From a checkpoint of a small mixture-of-experts model trained on Wikipedia.
Experts: 80 experts in each of 8 layers, 64 SwiGLU neurons an expert, 2 picks a token, a softmax router.
Below are experts of layer 7 (counted from 0) of a mixture-of-experts language model. Rows are named router (the router's row for the expert), gate (a neuron's input weights, with its number), up (a neuron's input weights, with its number) and show model dimensions 0-191. Each number is 128 + 24 x the weight over its row's rms, rounded and kept within 0 to 255. Numbers have three digits each.
Before each expert's rows: "mostly gets" lists some tokens that are sent to it at least half of the time; "gets" lists some tokens that make up at least twice as much of what it gets as of all text. This comes from a sample of Wikipedia text that the model never trained on. Tokens count by the router's weight.

# expert 49
mostly gets: " Q", " Abd", " nov", ")},", " q", "^{("
gets: " |", " ", "–", ";", " Q", " Al"
router:141165098118166187159115158159092045107143101126087125118159112149159111126165127124161122153168073115131138130113157096109134119149133109108113120137120117098120160153117155161179095150145122112116111185149143114086149123122136130154120106092166156175114126138132140146132119152184112123135117154140145146120120150120116076127159101104142117116149133110150125131160148114168106135142152123107138072125132121095121132136141134118144112125157140085109121100102129081127123122144121094102124115159106150154095160143117097097132105174105120094104113126092124139090104144143154114
gate0:086086117118111068147106090102170111118076119121115099111140188135159134115104118106113140162146111096098131081120106104130108093088091126100178143114123132135155126125138117168119126106125129150134083121132082131181106121147114160132156125149127129130144134132132129111149126119126141163139108148131143156138111132131126146090102088119155084129138111154160087136122146106179150166129106099154153142173173129120142148131132135138090127130075095127128069094146142150115071124115115119149113129108095135087103126144151149086087143114116131154123158120132133099091149111137122133
up0:095104132110087067116120123120153137116079112106093119114139165135153117154125116118122139136147093129097144091129095103126136092098081148107162136087114138117139115146125119155122113090139123147164080122135115108178107140154123125151154126116160145145133115152174130085154149148117139160123094158148145139146132162112097155070094109117143122115143115125138070113132149128178149163115091107155163111159157148126124146113133125118094119159105082101120094092151124131132076148119091129113141104149098129092126159166164104105096144127110143131125158100136118098094106100163129117
gate1:119092099152112118111120135124162127100126105112156116156146174159149132112109110113111074136119110163139141134143147161195126143107183130107095127076155152178104117149123129151106146151115112104167163140149133131127097134123191186114139168116122132185122159143110119133165111146139101093129142150100111108092155113110121138159133097184099156115063111121093142142128129130132146080162130144147130159096115149134140132115159153129159114126131147137148097098138124122149156152164132140120112154093126128084136120118117135096154097098127134119112140106109127109097086126143152116
up1:129073123112088135104125143142134135100139112092153105135139151155170101122125082092128097127136099149146127127128142148155136138096182110115089124101146178135103144165134143167114127130132099080173144169184152102125116123102186161146144146100138139195122157139147146130156126186142094099137109162107110155104139142125121131149120113136135152146089126076081141137141169154145154116153114164130122120101074163111142112108149175121141111132147125123131090126142145129145135142147104116114126103147116107107146155144134103076135097141112129109128142117137118133104104132149171121
gate2:091129137132107162093120114128186139125166090132105189117150104121121118173126146151130146109117077145134090161125165122100196140124093158142137135118156115143119174107136157133111125153186143076134160100169093153126145135114179136157132144120122136167134159156139119118141163154116117122100131129110133140132124111139140116109194109120134128131145150139091108118144142115093136145108110141134145147172121141114161108146103192101144148130108133130114171142144126150096093134071132146114113122104148112143119131150171145140090151121131177129172124147128144140117098153143117139
up2:141113147143156130076115102106159103128176135098095143108121118122135136134122121126172101109138143155095122096157088157168135083101109131126129090137152094128130128124141138108110110130161141093131121036134124124167131140144144122110137109141105152159158174133125113160116130140122117154181103145097105127128135149157095098093091169120168110138114126147156109153136143103079103150127134150117122135141133153128136124098140154115126106120086079148123126132158175124115116128099145137104098141136130112144076116141157130139079109078169140143180118138174097129121097116116107155
gate3:136116099157124117092132132135175120121174154163122140138137128132128106096142118114147092087148133128104147143174167160129132126131153106097125134132079114130130091125154109122114138118130139113120112158129092183104109119092168132120120111118108167133147155111108121130109076133119164084151127095123134157131169110077103139089112166148115192108069147105110116132129136117115114093131134149138079129143159107115156113126160172176170104099124134110127102120133146131061131151143171131083089108131132140130094105143155122151139114123160162132122122112159110142135155164133098153
up3:135139140156124109097119102097179123127147149162138139140151118112122097109130163112114075110116155127147160138183137148157131139109143108114111121143111143117163114130186115147129127116119098117146148132165087156128124122106142125093135102136122148139151130110113113134096096152136142141163122121132105173110189098061118129110097116131133147130086137124109118124152140126129121116115080142115089119205126108122186131107174134164128116122111126129152149098127124136054132185132144111093078126134076134121121107121157111143136096079123157168122141133175124117121126134131104154
gate4:108091097101120148110083078135178124118154148139108103160107150133153140131087103138161149134084116116137092113139101151129132111136121147098145101131157134097100100119165124122136119135162129067160121108120099109160110131128104166132056125108120141152125158130120155113159149139145127103163134146101117151124131146145124134150152143091148104100110104105093178115146157099101127172146137158152114138138129148128134119142123179102129165062117143140139141156115102123085108087101119128135093100114137091141099104143145160058099123096137108125140126125111130165086135138123141132
up4:074081138112115123079103096114108146125145091125106144119084101075143122125100093108128144128105117158138117116141111101176150091101134143145124124129176109131098148094192109068149114124158154090141121098164103109144128112166138119131085102134130153183163174128105114152104177152124123146138109132126120130154107121148114120119125137103197124114116143143067132139145121139125132140125128114133134140144107133121145182068100138092105149124095119134139134158147127136101094118111131119126080121115101153117098157138152146145122113081136130130115119122137111089115099112113142114
gate5:175166113096168146164118148111163106094146105107127138130165108134118145154159101146142154159114102152165116094111115121152101157138132147092073114143143141112124121120169140148154117103111104128119146128088151108117111108117099070098167143180137114120097152146125116101148136101112122096110118152151096133115137133116102118121085110102135092136153133153153140133168154163129088180130149152140124122125130161171130145166135125101134135103130097160123134098096110131137177130096128107177149105086134145120120127139104111101167144127104172138124136162088142079143175111115141106
up5:127128152120140159099110154121111112123128095133129080135139120123096141128131141091135126172132160117124159085096136101158123135135105138074091092115135123122136139119123117128101166147169146157091154130079170081131123150146119147082151142127135095138136147137106125067191111129163109108130140123117111170074108128138163100137124137134152079133139094176142124188183156116098079132140119114104115100118166140117105166120118106136144189129111130166127139137100141129126123102131168116181153144121115132135132131134146102136168121141100153142119136112143141086110112106141115122
gate6:134134103128101131131132128140153114113105128170105127085157099092129118089159124118112149149162104160135117141147174141140099135103098211145135138100171143113106112137121133145142091139101145159180111132105146113164128116113106120123149128152139138103133119146167152087125127119109105133111098138110148182077130117139104108114152107130083123130117151089160125108120113125162118127162151121130111109150135144122089075152145137079090146151119155131150125107094122128138073133159092138130131167125171142138125102127098105121164174137117076125114118114087145179092093114127155120
up6:116153115131133080094148157113190138126143091103097139104143131081151121085129113095164132130150164184123114166153124137111125098122121117175112116114118136123138092138178136131123113113110151101141131096147167119107110138137153069124153098116140173145174105134154160131109126145094137169128110114097085102126121098117118150102085164115115115134177119141104102103152110127150125118078098130123123132136111140101114175115109134115082118185118103166127102152155163171142113138144113166119141166127110135174124174144123146141144122101118151139122131171136140121139114127152120112
gate7:144156093154165124123104136122140136141157136139134115108143139118062124113134161127128084119129128134095107112120113116139153104151105121130108122088141144124144129143108136119095147124183127119149147097103123125099132115139111119131172114123080151164159139170160093136088114160110122087129125168090094101152149151111113114095111146147159121089142153138138114122160191103119111131144146124156145149125141157114134145113156160116166085131103079089141123126150152120089096086144130090081108176121135150143108136141122128188110142072097106156167099180110131123137128144147145126
up7:163158094140139130120123147121122110108183114133120119113144116126102108130151162139110103094105120133109091111108136106150137129153088087145107107114098150133176155131117142142114111111142100107143106083132118133097141142123102118135152092111099160137132130167179141130102103168131118117126100187099099120123126143079129181094094148121154118094115157128112105082149151144159135148089106124141133121151151147116125110101186169098154145168110109113125113139179103131098074111134080085128134156142110169152142152135152125161089131101094110169165122131116120148124118134150144140
gate8:065148168082131123126089146133145144135133119137130169149154078135127125079138155139161153149173114105159157148155141137116139099130137152136117189088148125112117126151140097120119119166117147114110101161115094154071148113150145186090126149131114114162159113140137173094144111100158150137134092160102146163109121150119132133118163144155107134107082107159144130121123114137149127134087127091125164145139147108109119120150107119127117136182116145123146088133126098110123090109141123122138142136191112127132130127099121136155154109177131091116132140114133127146120084141132059133
up8:134179131101131124154123137151131094103112135138103117135132123098113135125149145147133134109122106165137131077106093141118133177131119109138149090123156161125172101121130114141172127103057131166153131113145143121091128102099106085090140115142059090124133109147122153116136111117134093142078146109121081154105133104179109094132115095096122125134155124156118133132141118161120146182116149134142113137142121127132138132130155112098097152111154186104096115130101107147102137110147098148129148105115128148170184096121114164124125162115099131140110141077084120138170151087142113123
gate9:110067200108142119135110121140098155147122126154133172120119118126083127113150118118083160152127075101133142147121130129142136112111105142159130163133113128129091144146124137151104144162173151109144117125094149129139106158129152142177147139133131162158178105134145139124122190112109096128141093139061143160150144085075108153143163123138132133114145133121151155126078118163118172151143125118109120093099135130105104115133135164153091142131130111115127090145154111123115107101120089108150148159130126125093106150129116099133138173125186094122138138127139118131090101116141145085
up9:135176092171121125113134123098130108128092145118133093162104149115159157159110164135122066102118169143120149105125107119116115106138139102127154110109168148154144090153137138121118115128108119174148101092170130163129095114156125152078129142135136125084099156149131110131141106146144127112112176139172120101099120145176140115086125110146108141133124127143100134135138139111158090097126118103164147164158127118144170146110133102135142128131070142147107169094107132132183125149125194154140131094114160107126134130162143173149119102110086156125126123118124177121162137155101113110
gate10:127144163080122178127137124117176112137121124164128149130159120165102132132136106110131171101153091105147126123103140133128131122170169080113090138125080147138112133122155133137079123124104112098122111128127159117144134140112164144140118170108131134152114071133161145095174131104153127111139108103125166099072149162112103127178170153171123131110122098137160160135191156118146128146113126154130168139122123116103145129149118152132095166147111131140117106185114137145100092127154132100125155148142115186138124117144120118091158128158139112115109143102130111105109138085149083111
up10:136127092119149131136094132160126112083105144089112110157148137116157087092123166151138145092134071157133132133125126124124141155160113114107141069097120115151152154142101139136099123117113102162128152128158134125114137110106139122148120107149154128098153112172127160127167082107140109135097127162140102118106128141097158111123110122149111142121078135141134115132153140128119117118089128156157141138143151106133120100118114140085116145175161179116079086183106085141085124109173180127121109069169138142127158102153128121096103138138113150103153142113121107129155109131126098185

# expert 11
mostly gets: " Haleakala", " Lemmon", " Kitt", " Croat", " −", " Spacewatch"
gets: " |", " ", ".", "–", " —", ";"
router:134132123131150148159121146198138097095179090144106128119157130115144115100148158104132115150167095177106132145105125088094143144161121104119120122142160135134118101107112170107177147133144123128098142148155166109074175153109133108137097123089160108148165096150140134168141145141163125144149166135121156114127120128167141100123172146083162128147182136139140127102148084121131134139129156127075157102093144109126096178129112148132150106123176121138100121130095105109105119128128153133167135150153130160154117112125100147122141122127096153161132116155162134127118166159147139122
gate0:122150123094167123147081127119154128102159118147098116121139116076119154124122106137136114164117094140093124091083091164121154185144091106155141107097133125117121099149122082149149191110138166117138097086100152111100114140147109120127167163105082124137172103135137086116138141121080130162120138134102136130130153100114114170107134131097136137130163157147123148138166131155117097154085189142110140123138145159159118154143116143129112115135141152132152138124131121198113118132142114151113166113132106143145152129152124142099124152126135195135099132105141138124133128150148087092
up0:146078158117108121120131133144111140143122103097133107120113113146133150114132135171136132112105104140168114140116134159122095103126129128109116154124084129100141113128101125103088138139137110134131125143136133117120072148096102164106111153108146145131118137109125154124163156094105124119067144136133171078077109157147145116175158165154136152137150124139131116152125143158148170146134142136122110154096112167113143114118101148137161153132121115157144099114113164163125090071115161140091100169128109140133098153157125135206150129169147119134127056075131163119114129132165166118
gate1:083099102109105098153118098130126151142122147103098120101100131103154121119141147137134110090164103167123100146119132100116132138091145150132181134159129100144155120133153128127106107115129126101123199101186108128108136101128161149151098115141112105111129121151109140156126093132107111127092116134150098183175127124092092128121123088137124214116111103129099100121125144113156132117140113094116141169121122146077129150153118111121096108103128136098120144159107094147118117125194149125144083111116139158133124110106179157141115111138116073148148144121115159137113118164141093129
up1:086135132092128120091108123130119097187101122133107133148132115111161132113119104110138199112154101142105125139087165121147150197142130103128158106122117169149171099139113124147165137115143127178122114190155147067133153126099137169104129118104109131132173117139126099148145125109133101146152137094115096124117147099131154117133147090138107065114131096139159143149146119126135157150166115091114125114140123096105124125143137123114075117148115120147117149136113101102145118136098164123145135120146132151107134108088136122120152129110156180103148145085095157146066116151138124140
gate2:120090163102098117123121134109161190136141108101135141150128116127144108096086166143136142158129125138142136106136126155107121080121151170154174136155130095172129134116210150115100098131121139084153130128101105144145100121086141153098124114134108145145123133125133107111106156143155140134153112130155133122125097125135169177137139150123138145117144144161131119109149115138132137163105124145127140178134129158134130110106091095108106163168147148135160124144161129154130102114077180151148137141108162084097083110120106146121073104114103147146158139113086185090136113136125148107
up2:117139077153149129120125135106116101115111152166146121094103160133150158140159070136104126075127145121146104120141130129135166154100115094125113102138136152065118098129108102137158145110097127161076110110152106147115135116157131093159137119119106111120109127118164124130134095100109114109122113158105113120124161123100110111103111103132110110118088101108127135131109165131129103094123083101117111105097145120092137129132167116172105088097101099090095116107122117118134156158152095115113134065169125151134155132111163116101197126135147098132094115134159076158106113110103118159
gate3:147079107134129130105113167135084121099153094087138102089136165123138102153090142154130103133124104135127139127137076149150083136161124133117176106081119153135126107130151143124117145127095144101192153130136129121116047137094135103113135125128123170107138128146126138112145149125147102113127109138186131139067145165147146177098158158146124138144158131140103108101133110114147126140150119176130151115133114157146146127092117150138171159158135120153117080145126150124149096079078150136139128158115113169131098109129104135155117118116109145149116091092149147143147159127104124127
up3:151155132184115146095123143127127119116136134128137151081141125122147138098110157115114116135161125140181139166137111072142146122170160129118130115120090107144137109131105154099109121125115122143163162141159155126123120150114177103123150099126180143087112094125128180134136151132118134154135124155169154123121160152135177132124117152121142126150160137113075092125136125104147096073100098136101150111124157108137124128119116131118132138162126102171121099179108150114135120118101119123144153146176066169129111123079117164172114115104086119132130156124172108128175160107114105159
gate4:099142158139143144092137125104129123163151114134166113094130125166069173114127138115132171119128149063117149119142141101156124105142101132104117142160120084099098135109128106112116146143157163118098132098125148106155118159150131181126106129145128140157138096102105106103107164115064148089176117104132171113150133128116155147140142191125142145110131118160148103144097120122105117135156150163132100136116152146114166122139139148169159197106109096142138093150114102137120140162130125120154110154099104136103105174106149135175102111127131125147145104122132149120091104144141164108
up4:103128123137093102141109101122163132151088144148094119124165154126129151096155080141125139114126126146134121124097126127095174135109146136128162134128132070096138159153134103155074157136135143103169116119113117146112111101138153112124177107118120072129110153136079092138129092110102177138114134155131066112167126124082096150105130128114156140176084139147123153150169106158117109095138152138128085129138167140144108176170122129148122110132122141153197127131119157122151134157140108129112119159150120154092123105119137134126137124115093121120095107119115136158153146139141073160
gate5:107118090121149119120141117138117116135133140140128123163119118155134131124077118120124128126122125126123123124134144125143105135138143120126106086130111160180103073116143136148150155136142120153075121112132130137152131170120118164119084167096106079126137108144192170121137107151113085149127133158118164172108162110136130117184103143174097126085148092167118137125104153102103207170108126126120112122114108139107116110123106146118065121112129115162115136093125085126112119168119167154109118096123127112170148152143135162097115143100137144149079158161169163130118133136139146113
up5:097158156126100129149126155147108147123132130117134136118080136084129115135187159129130121110121128153147135123113086137103123149124116142136148167104140158103141166142115144109149121138084133135152153181141094115089134069135138120120157115147157146116117147131100120127149116081177120137118153120152123085130113139106138124099135108111111148147093159091087136126152096177196116137133102122119172141158146138139114157079174103102157104152134169087114123150143115148130137047142129118140166116147116130120126130069146123121086131159104123113173136102094124135143114129126150114
gate6:121139089144129092143113120123129168118139127120096108125137134106131141152099109083105151162123129139118127129135078122119129071158139139137184070133130120123120124117199134123159151130100166101117149138136105139119131122108141087102161128131102161137155168109110115123136159134094167111106101151183099131095165103121125126116148147076161144126163137133122124108172142142150121157078082145125133126124086102175143135120123150113141117118136159108160082116105143155125070129163103113146137155149096163132098111161119130135117136142089141126061122101127140115157145099135110136
up6:176121143132094158107181140123155135115114139115185136113138087150122151115159128185136110090152131137137113150110175155146162171094126159134094161123107115139127146137101118097100096139130079129119123113105158117156111103140106136141079140155143116110102122119193114104145125130114099142120120098062152118162119113115136162115099121142109136159078139146125148124118156137124136124131123143150130150122149164113103124120147121114092128174120125144116158105155146166139139121117137168073085101098120118087127126144134129127106152099142096145205081162140125151125118121119138141
gate7:096093142103144131138120142134154122142088157132148123152169127138133129144145149127162118126139094155112166143177157134154084152103110139135152132100149136135140142130174139101135122093168133139110156117129099114131126124147106142132124075087091116122171088109143111134179097133090165100145182126144115146118116124133135127146109097131079111133115148139128139172130102118164177145128133121122142137139121130137126126159149101081135133151068144117132153167140055143129133129126131170177130091145157109133137079163153165081079091140126143137115115140122138172140161160129128123
up7:140146133115138102157098164122107087132153111130119184123104169160130101110121082167122113147094133133113117093062074147091150095156135116139141119135098124136158102152070136134153176147116138095147128156148121157095102123130159128107121175115140156097161119148099125150106137114131125145084124140176126121127133127118158146097146144105131149131141102172166121087146138134139150130078117160134112121133102129123131139092109144192100081129171133145102098155135153120142125166138127123099143161119144110140111141101102117179109120108162142117124115148128111132145079141126128168
gate8:132119183114141076095099113137099177161136119125118170106092146087113113088173124116124185113131158163053092138109104111132131142125144143111142187135139158126133101126119109168162125124117125167135131114139119120091139139176114156112142123122093160158170095130087154161091122096160126154105143099111103118119111102118140172110138095131126129159161123130119152145115106145109160143104148111122148110134111121117109144126117132159076141110157141140128088096171114135106113170119115121138157133126138154093123104108133142155138138150113137132143089151096117121125076112112149106
up8:145142109181115162125145120127118087125161146126133079136144141162128161169114108140115069130093089128113143137147161129125163133133090128134115109126143122142127150117093114090103166075138122107106100105155119129124080138087146135152078129124187120083113152139121093139129105142138130094127104100132139087103129154136110104126118157130135157119129148163129168109134161133144119099157128152140095137136178155158126161132130167111189149124114101124154131152106157124082142092109151143097089147155163095139125106123131113080150135143140151117148168135163148141158173126140114120
gate9:104140155113120079076156114140136117183119130115127099128150103158119101095126155126148150121168135157111100124133111120112142130159115132107110173163132107130137144130132139123123130106142148119073112112133139153117138132164129105124159163102163118140123108096089143132129126138133140115142091045128138099119099121122119167111141167137153121138161127161171135139116123106131169100100115117138138131130141116073163123122146125160154147134115078147122122144118114172072135122125147102143101141145159116155089159124171065180129140081148156140171082152120146111158101110144119098
up9:134159117152114179168128137141084142107161137144109171154103180116125135183157083123098134129102116143104127134164160152138140104101183151162165105082161112118111127145119127130134140120092104150160185143130111110147131140116110163134095105141130144095139153116166139132135142112123123138117177141142145129147148156143119118144173141105095128116101132107114147097124126130170122154129151192135124126137109148173112126160136112132152139111153195104143114143142151120159130109159099145093127149119109149108156132112116168124138138178074105121100163157127131156123168112092132123
gate10:091090145066151099147096127136151174129110113095127149127133145148132152120100125122136169142116112149139123144119137131121172110154180130095157149089116112111099127129118132143100124141118081132134178157120145138151165117136141169130123095122146108104118143093105145137120140114158170157139132136149102172100120169116150147121130152147142101095111124126105110099130095156154121131114079169114138145108137123169113134139114127126105160161110144197131122075116172127162126118158135176133132169141114179124113134082122146128164102143127074123120099143144190126117146120148108108
up10:138117109127098133109145105122151134130117124136138070152139129091112114137154113131144115142099150129143111073122142153145085149114110097166141120107149154117135162142174106119093106146109124083175140126119107135092112095100142112098181177138091109136153136145127155125144148141114131115107155132169070134117136154145136140110133097093141143143157142123129118128166104133116140193137126124132128172153121136147145122135141079075117163138148138131163111129137168152161097096120151117133100126126136083163153117177163114107059077140132117135089143089092160136125128139125127148

# expert 64
mostly gets: "\",", ",", ",\"", " ,", "\"),", ".,"
gets: ",", "),", "\",", ";", ".,", ",\""
router:112169108102158088134123135101106145117111172098151133145101111144161133113138164107137165147094155121107154094120157130140181100123129108113148140116167125138113148109110118130107142089117111163111127132101119152132126149105106100157108094158160099155176127141106105114107114136153148146137116126098142082104098116164157161112091125135160115135127168151176172150146084102126121101116173101128139149127142133083163135108147100148091117092098154144104138111153108131088141099155133087090094150129113106126087120160110093112137114112120171109160108144158135087127143109097104105
gate0:088136107116102118138129147163164165100151156128151162152108127120140141123139131125165163174136122149155136142127125091125133086152090090107089092122172111104094166121114108135125139125113133154125130177124097155100131180140124129100087072112134139056150095139153125149133116115125123153112136140157177142142134110148152140121148185050155097097113158155120128139100126109117102102122110107096159120128112133150151148111082113137110132154091134119109136126096163121144129139150155166132168101132150121148148115112156169165120158103123117156118148153134108153154136132125120123
up0:111143134109116135133123127162132170135137144102147191143104129122143135110148123146155173140132133154126119160121125102148122110174082104106121116134163101127103122124096119140153159134152129160097146157126092170119170145152135147098116093124137156052158119138151143158111118118128124153108133133146173150126141112136147145091141165034161128125111142159131114102094104110137107108108093100100160105154103114153138150106078104145114125118128125127106142108097162143148126132163137156139179142122125142157139096098165174158141140092095100150135155175136122126109136102142120129
gate1:125152157134109101086099115148164081109132112109148131147152166114133106087144129129098072127147157135144157099086146133128139130178148127144116109132077132133129143153149162134108115174172099137115139131134149146134116134159135147107165091139122136135066129117102167148173154126153113115110117085186086124165140130153115096197112156130103131088142069103128159125115163109100127130153150160109109159139091145124118132125166108118166101132127132142120125106165129148131104141097147088144144122085117137102118159147174118122101111131120120104112139130131120118113118163109123096
up1:125116129156131185192119110135115139156171103153089105113092134140100158184120123153144166134135082140126108136169093155088111141103102142156148121125138111130132097112092115093163148074098157088158121126142125120125128106116089130116105162140103132127161151112129104095120130126089154104111119141077150131124148107081127119081169088104087152137119161116109090141123120124131145149106092115160109093119143093162121102154099144155107120132106110116146142112123135118106153129151115185107136115138160119133152122109117146130158136103174122136162095131106119149148095100151130150
gate2:111106094110088137116157098137127137134132150117114123167145158087174158200071133148106123077146137128107124179176100152125114137130098107123093084113128097102120104116124121138142089097138119083132190141110155089155118123122121141129113128123109152083098132150137129120099122141150125145170114123093161127126133142122127148126137100126115126136096135097120074084125133124172141156138107126151127183158139134130124145135100165134113134141080132137114144111128079064139131163126106160107148096165133127127140069111130148133119125110124124099118157146146110135116128133174140152
up2:170147139165188138162102155113125095112137096118123143106135098152092124070165113115134136175114111156164141089119124101097139114111158128118148118131102151162139165164147125144123153155127142150142049125153110128108106133134111101118146114123125097174142101132112149129142146118114135114079130107172116147101110147130135103132129147104143141113150104160130157163131132125090110136123140145117138097118126119123159105123146106114151146086178154136151099155107195194104122089130180090145097142094138149127129160130119099097133126165143140165123103123116133147134117092111127119
gate3:082145172122146109103151114114165117158124120127141056133099143099141156110140121145135136145118160158142138111101121174086140161094136165156144121120122135117111119133115083122144148124129118143119093120154136200142103089103109131127179075108130179105152165105079122149085120087170125191112156119081129148113126150095127148115106124099109112134107137133098158162161114142098106106065109093162134098130123120108135150126141145112127114120130127156115131120128102154126137096156123100094127117136101135084128112126106140150119136101129131123168148115099107136153131160107133143
up3:193167110126122132133105134102159104046134128077134136117145116158124123130136112120118137104116110107129163108146131117134149125149150136108132124131167097117144152161113176174113200127135136110125151130125116120166132090115194130140121116148150063096110112155123121148150137137105113183129121108144109109139118143185140138110101210144148109128132134193132124114130134147117133115154110139145075178142170126127146118103144118089117164107115117125143122104116130130128121141166160161152120115137136109148124117110131107127148093134127139118119140159156155098118156109111091122
gate4:089129124112121105113170135140129139126125118080142128087135140105133113125130129101143124115119131139131173130160131109149134130121112161109127161170103123107099099153148128112120102122081098148077137163076111169149129118070110177127118111095122158126120144138127180137164134142128178093097087121127140129150127150122120130141105108132133111120120144079115107100116086131131143119154103133158181195104128140120162086104166158129132119128138119183144104161145151148113100136121134163126089138150106125152138128138148168147106082089084120144148093124149134125194102148138130121
up4:112151133133139102085183128106095115151129112102158130084141147102142136100151117129139140138118151150095120144163127112131119120113099149118137182151107149108101094126149130125123083092108112154081116128104107153130101128131098151138156151076125144120148125146123171113179141104133159109106142139112159118144113147133138139112120122134164121115132186099157129117141094154138126129146120107160136176103135140110160059085152192138144116120113120152145109188148113161120120119119135157121099117163101136151140116133111163167151127066102133143149098139094142110180095136156136114
gate5:083122106083114110114109131121100134095124155098138154133129102144160125111143132124124139132143130097147134136085150082161131110176089097103128124141143129103134134072124142168123184125121100124113116116104090106134109152140142165114121124120128122149144112132151142101160119083139063118126094153130153122132105074128128154138160149097119141103133150146154140138124121085172139098162137111104157177110121161134175163129093114145094135112131133138141118145097070123085111122128127160155163132176124161166129145108130088139161138122104144066094146115159126129114141104133162099
up5:078089089129090115120141130174107125123119150125143150147136131116138146111124123117086126097137122161128128152108134130161133139169147133108110137105119141091104125137101106123119184128116098135141169134119106063157130159089166210118116115095119130106170080177156148108157125074131121113090131143157165150123124117142120133136108119095136116115133126134122087140127124126104147121181100123138129125101111121131085138142109194112146154148097147111116103113106107107176139120141092177148129180145120137120128129091141164187132163132132107126120137128152124133123107093148124139
gate6:150109147106109151127119103149138124149088147108116044107148124160136175120128130138116109076152137131113165135149107124113118151147133108128160131098132118112120075126133126146139138144185135114132088084166148132101122086151159149137122100100134172076123166126105102162133110160126157119145172086101076148138111091125093118094141148097130121136103133136120160108123126145121135109136113144143122134092124137101142120125124180162140113201169147152180091117124161131146138132147153140108098098145176114155152120132124129148143116136131114130146143087126151123110112130147176136
up6:102174084157125145130119145096130109137123093152146178148121112084126116140144131093126124205112156095146081131111131155135151107085098150153133149126109157133147152135124120127127081130097124124126171114104124096125082140158112114099157144138119093174102108115148150093122173096118114119096117159156156144145162153119154142157179102131122170116184112102102108124135162144158123172140128122145129122152126084160145125125102084109147155117081122091108147149130108111123104142100092121171167138122102155114151149131129145144134145116151117167116159126113102144118118126132120147
gate7:135140134148143150084164151060105128134140156142163152152151096126146105096079141105116135132146167119162120131112128165111129155133149153137144174101128170099149127183112153135108101139132108112119150126107130109171099144094142161141158138114135103137135120152122125100133110111157123128091138127135145144092091121167142134140095170113139100110162137136143123155116114170162085107106138107132128141118125137090157161081161166127114107116135140162121166183130117141112130098088118129116147139153116116133117123149061097084162122116069159114132176131157144140117130172112137122
up7:119127133139128127131077096066156144166169139125107135101108117140099116100153141144123152119140130111141128061115139118131155139131136113154125153119183120111147121128129135103154130146123181140141107112135121161114107077151050099113144075149136135128110116118097117128077147087152137114101158165096113150116131182099129107099148146105104116134136152083112149124149119128140115155109119130153131096134125089141107112105197138151103119101156138168149093118157128157136113102136138112148151088119107124093157115137137144139126151075110124160128140097103110110163168100114146113
gate8:108105124155116126166125101147132097123124066204097141114177141138142157136128108160137077138143047109156146129195123106136114096080127166136114123187150123070136149142168160121179143127134118111103110127124123144136148140128108115131118147136130115138144163151151119134172119139104126113143077143160130129158149117108101121145123119138141135085125134132117146113108123122114125117118122104125132162139141158136073129122149135122091124138153126138151175154150156113126123148126166117146116083126160133140129143120121154120092104105146118118108146129150142179173110096172100143
up8:199139137155128165079149123114126130136123193091135117096095129097091107124115116132099137132142170129106101147073111135129096160173122105116173115105091128141168109154112123143099111159106135172155135088155110106138085105170158136089163172146099151097103120112131139107123153079139126126124170111117111131120134102127128132122150138100137123149152103134123118128155155135153119151126129140129091097142138092135158085124119130151149144159115116092130085150134101162164124109104108140145147146145123152105143117120154141141148175101111092163160121137126118107093134176123148105
gate9:084089135132120128148122130131160137123165076097107131124123130146131126164137139126145099195134112133141129120188130133109083100145122126133111135152134145119105133109117121130134098130182134059108171156095096123108148142105127104127095119077132097121123103115134149183183134137116082161158126126105118144170136165114121113129128152124146110138099159132132112117141111106096133153154084144114140170139097115138171153126170128120165121109142107143125123147091107178121138130130118155158143118128144134173149160141166115151130076090140136190127117147100128123137120125141183121
up9:109094145132122141138130144098127136117157081116110161167127138161134101162125149119144107184139113134145121106176137145130092127132140118142086153154144147088096140151131095149126112106175129070108155145089107103112119141096130106142102113091142106124111104111165106183172154133089123144151109149110110131162148152116129125131121150149146099127125129116131122106127102112106129156146109173118129192146137105160174158132203117107134133121142097159123131100096115156116121143131127182177150135127133127153126152142148106105136058097124130168129118125115140092158121137131165127
gate10:083169135131120123110147110151119148176114115126116053134110135102161124130113150137110148078126141140146097146156129143123128109093130141143151157120097169142128118107109110143121097130075127113122162143126095147152099113117145125135113125111126172103135130127140115128131130104135147090121132135129097109111132159107101096118141089115114113166090151123128115097162124138156135115156119119151126133134108129112132083098132169165100121131124141137115118128154099120179086089058093153091137138139108131097144129141156176168163094110136121094165081072119113090152116190167129134
up10:150113140125140148150117131130124122100131141131137197110145124136088122109130117112126095147142125100109136105100121124135116153158108095113100112143166101144127151143142186119135135151186113145151121101124159092113160126147096124118136151147129095135125134138131147109124117145124081151164147135148166150167128097136147150133135162141145152093156108129127157140115136122103137145105122139092145094159153134145125176139139079082144131140144143149123131125109131158096146153191143122163139129114159113163111140105127076078071149142115128153084195178127167155102131065110152119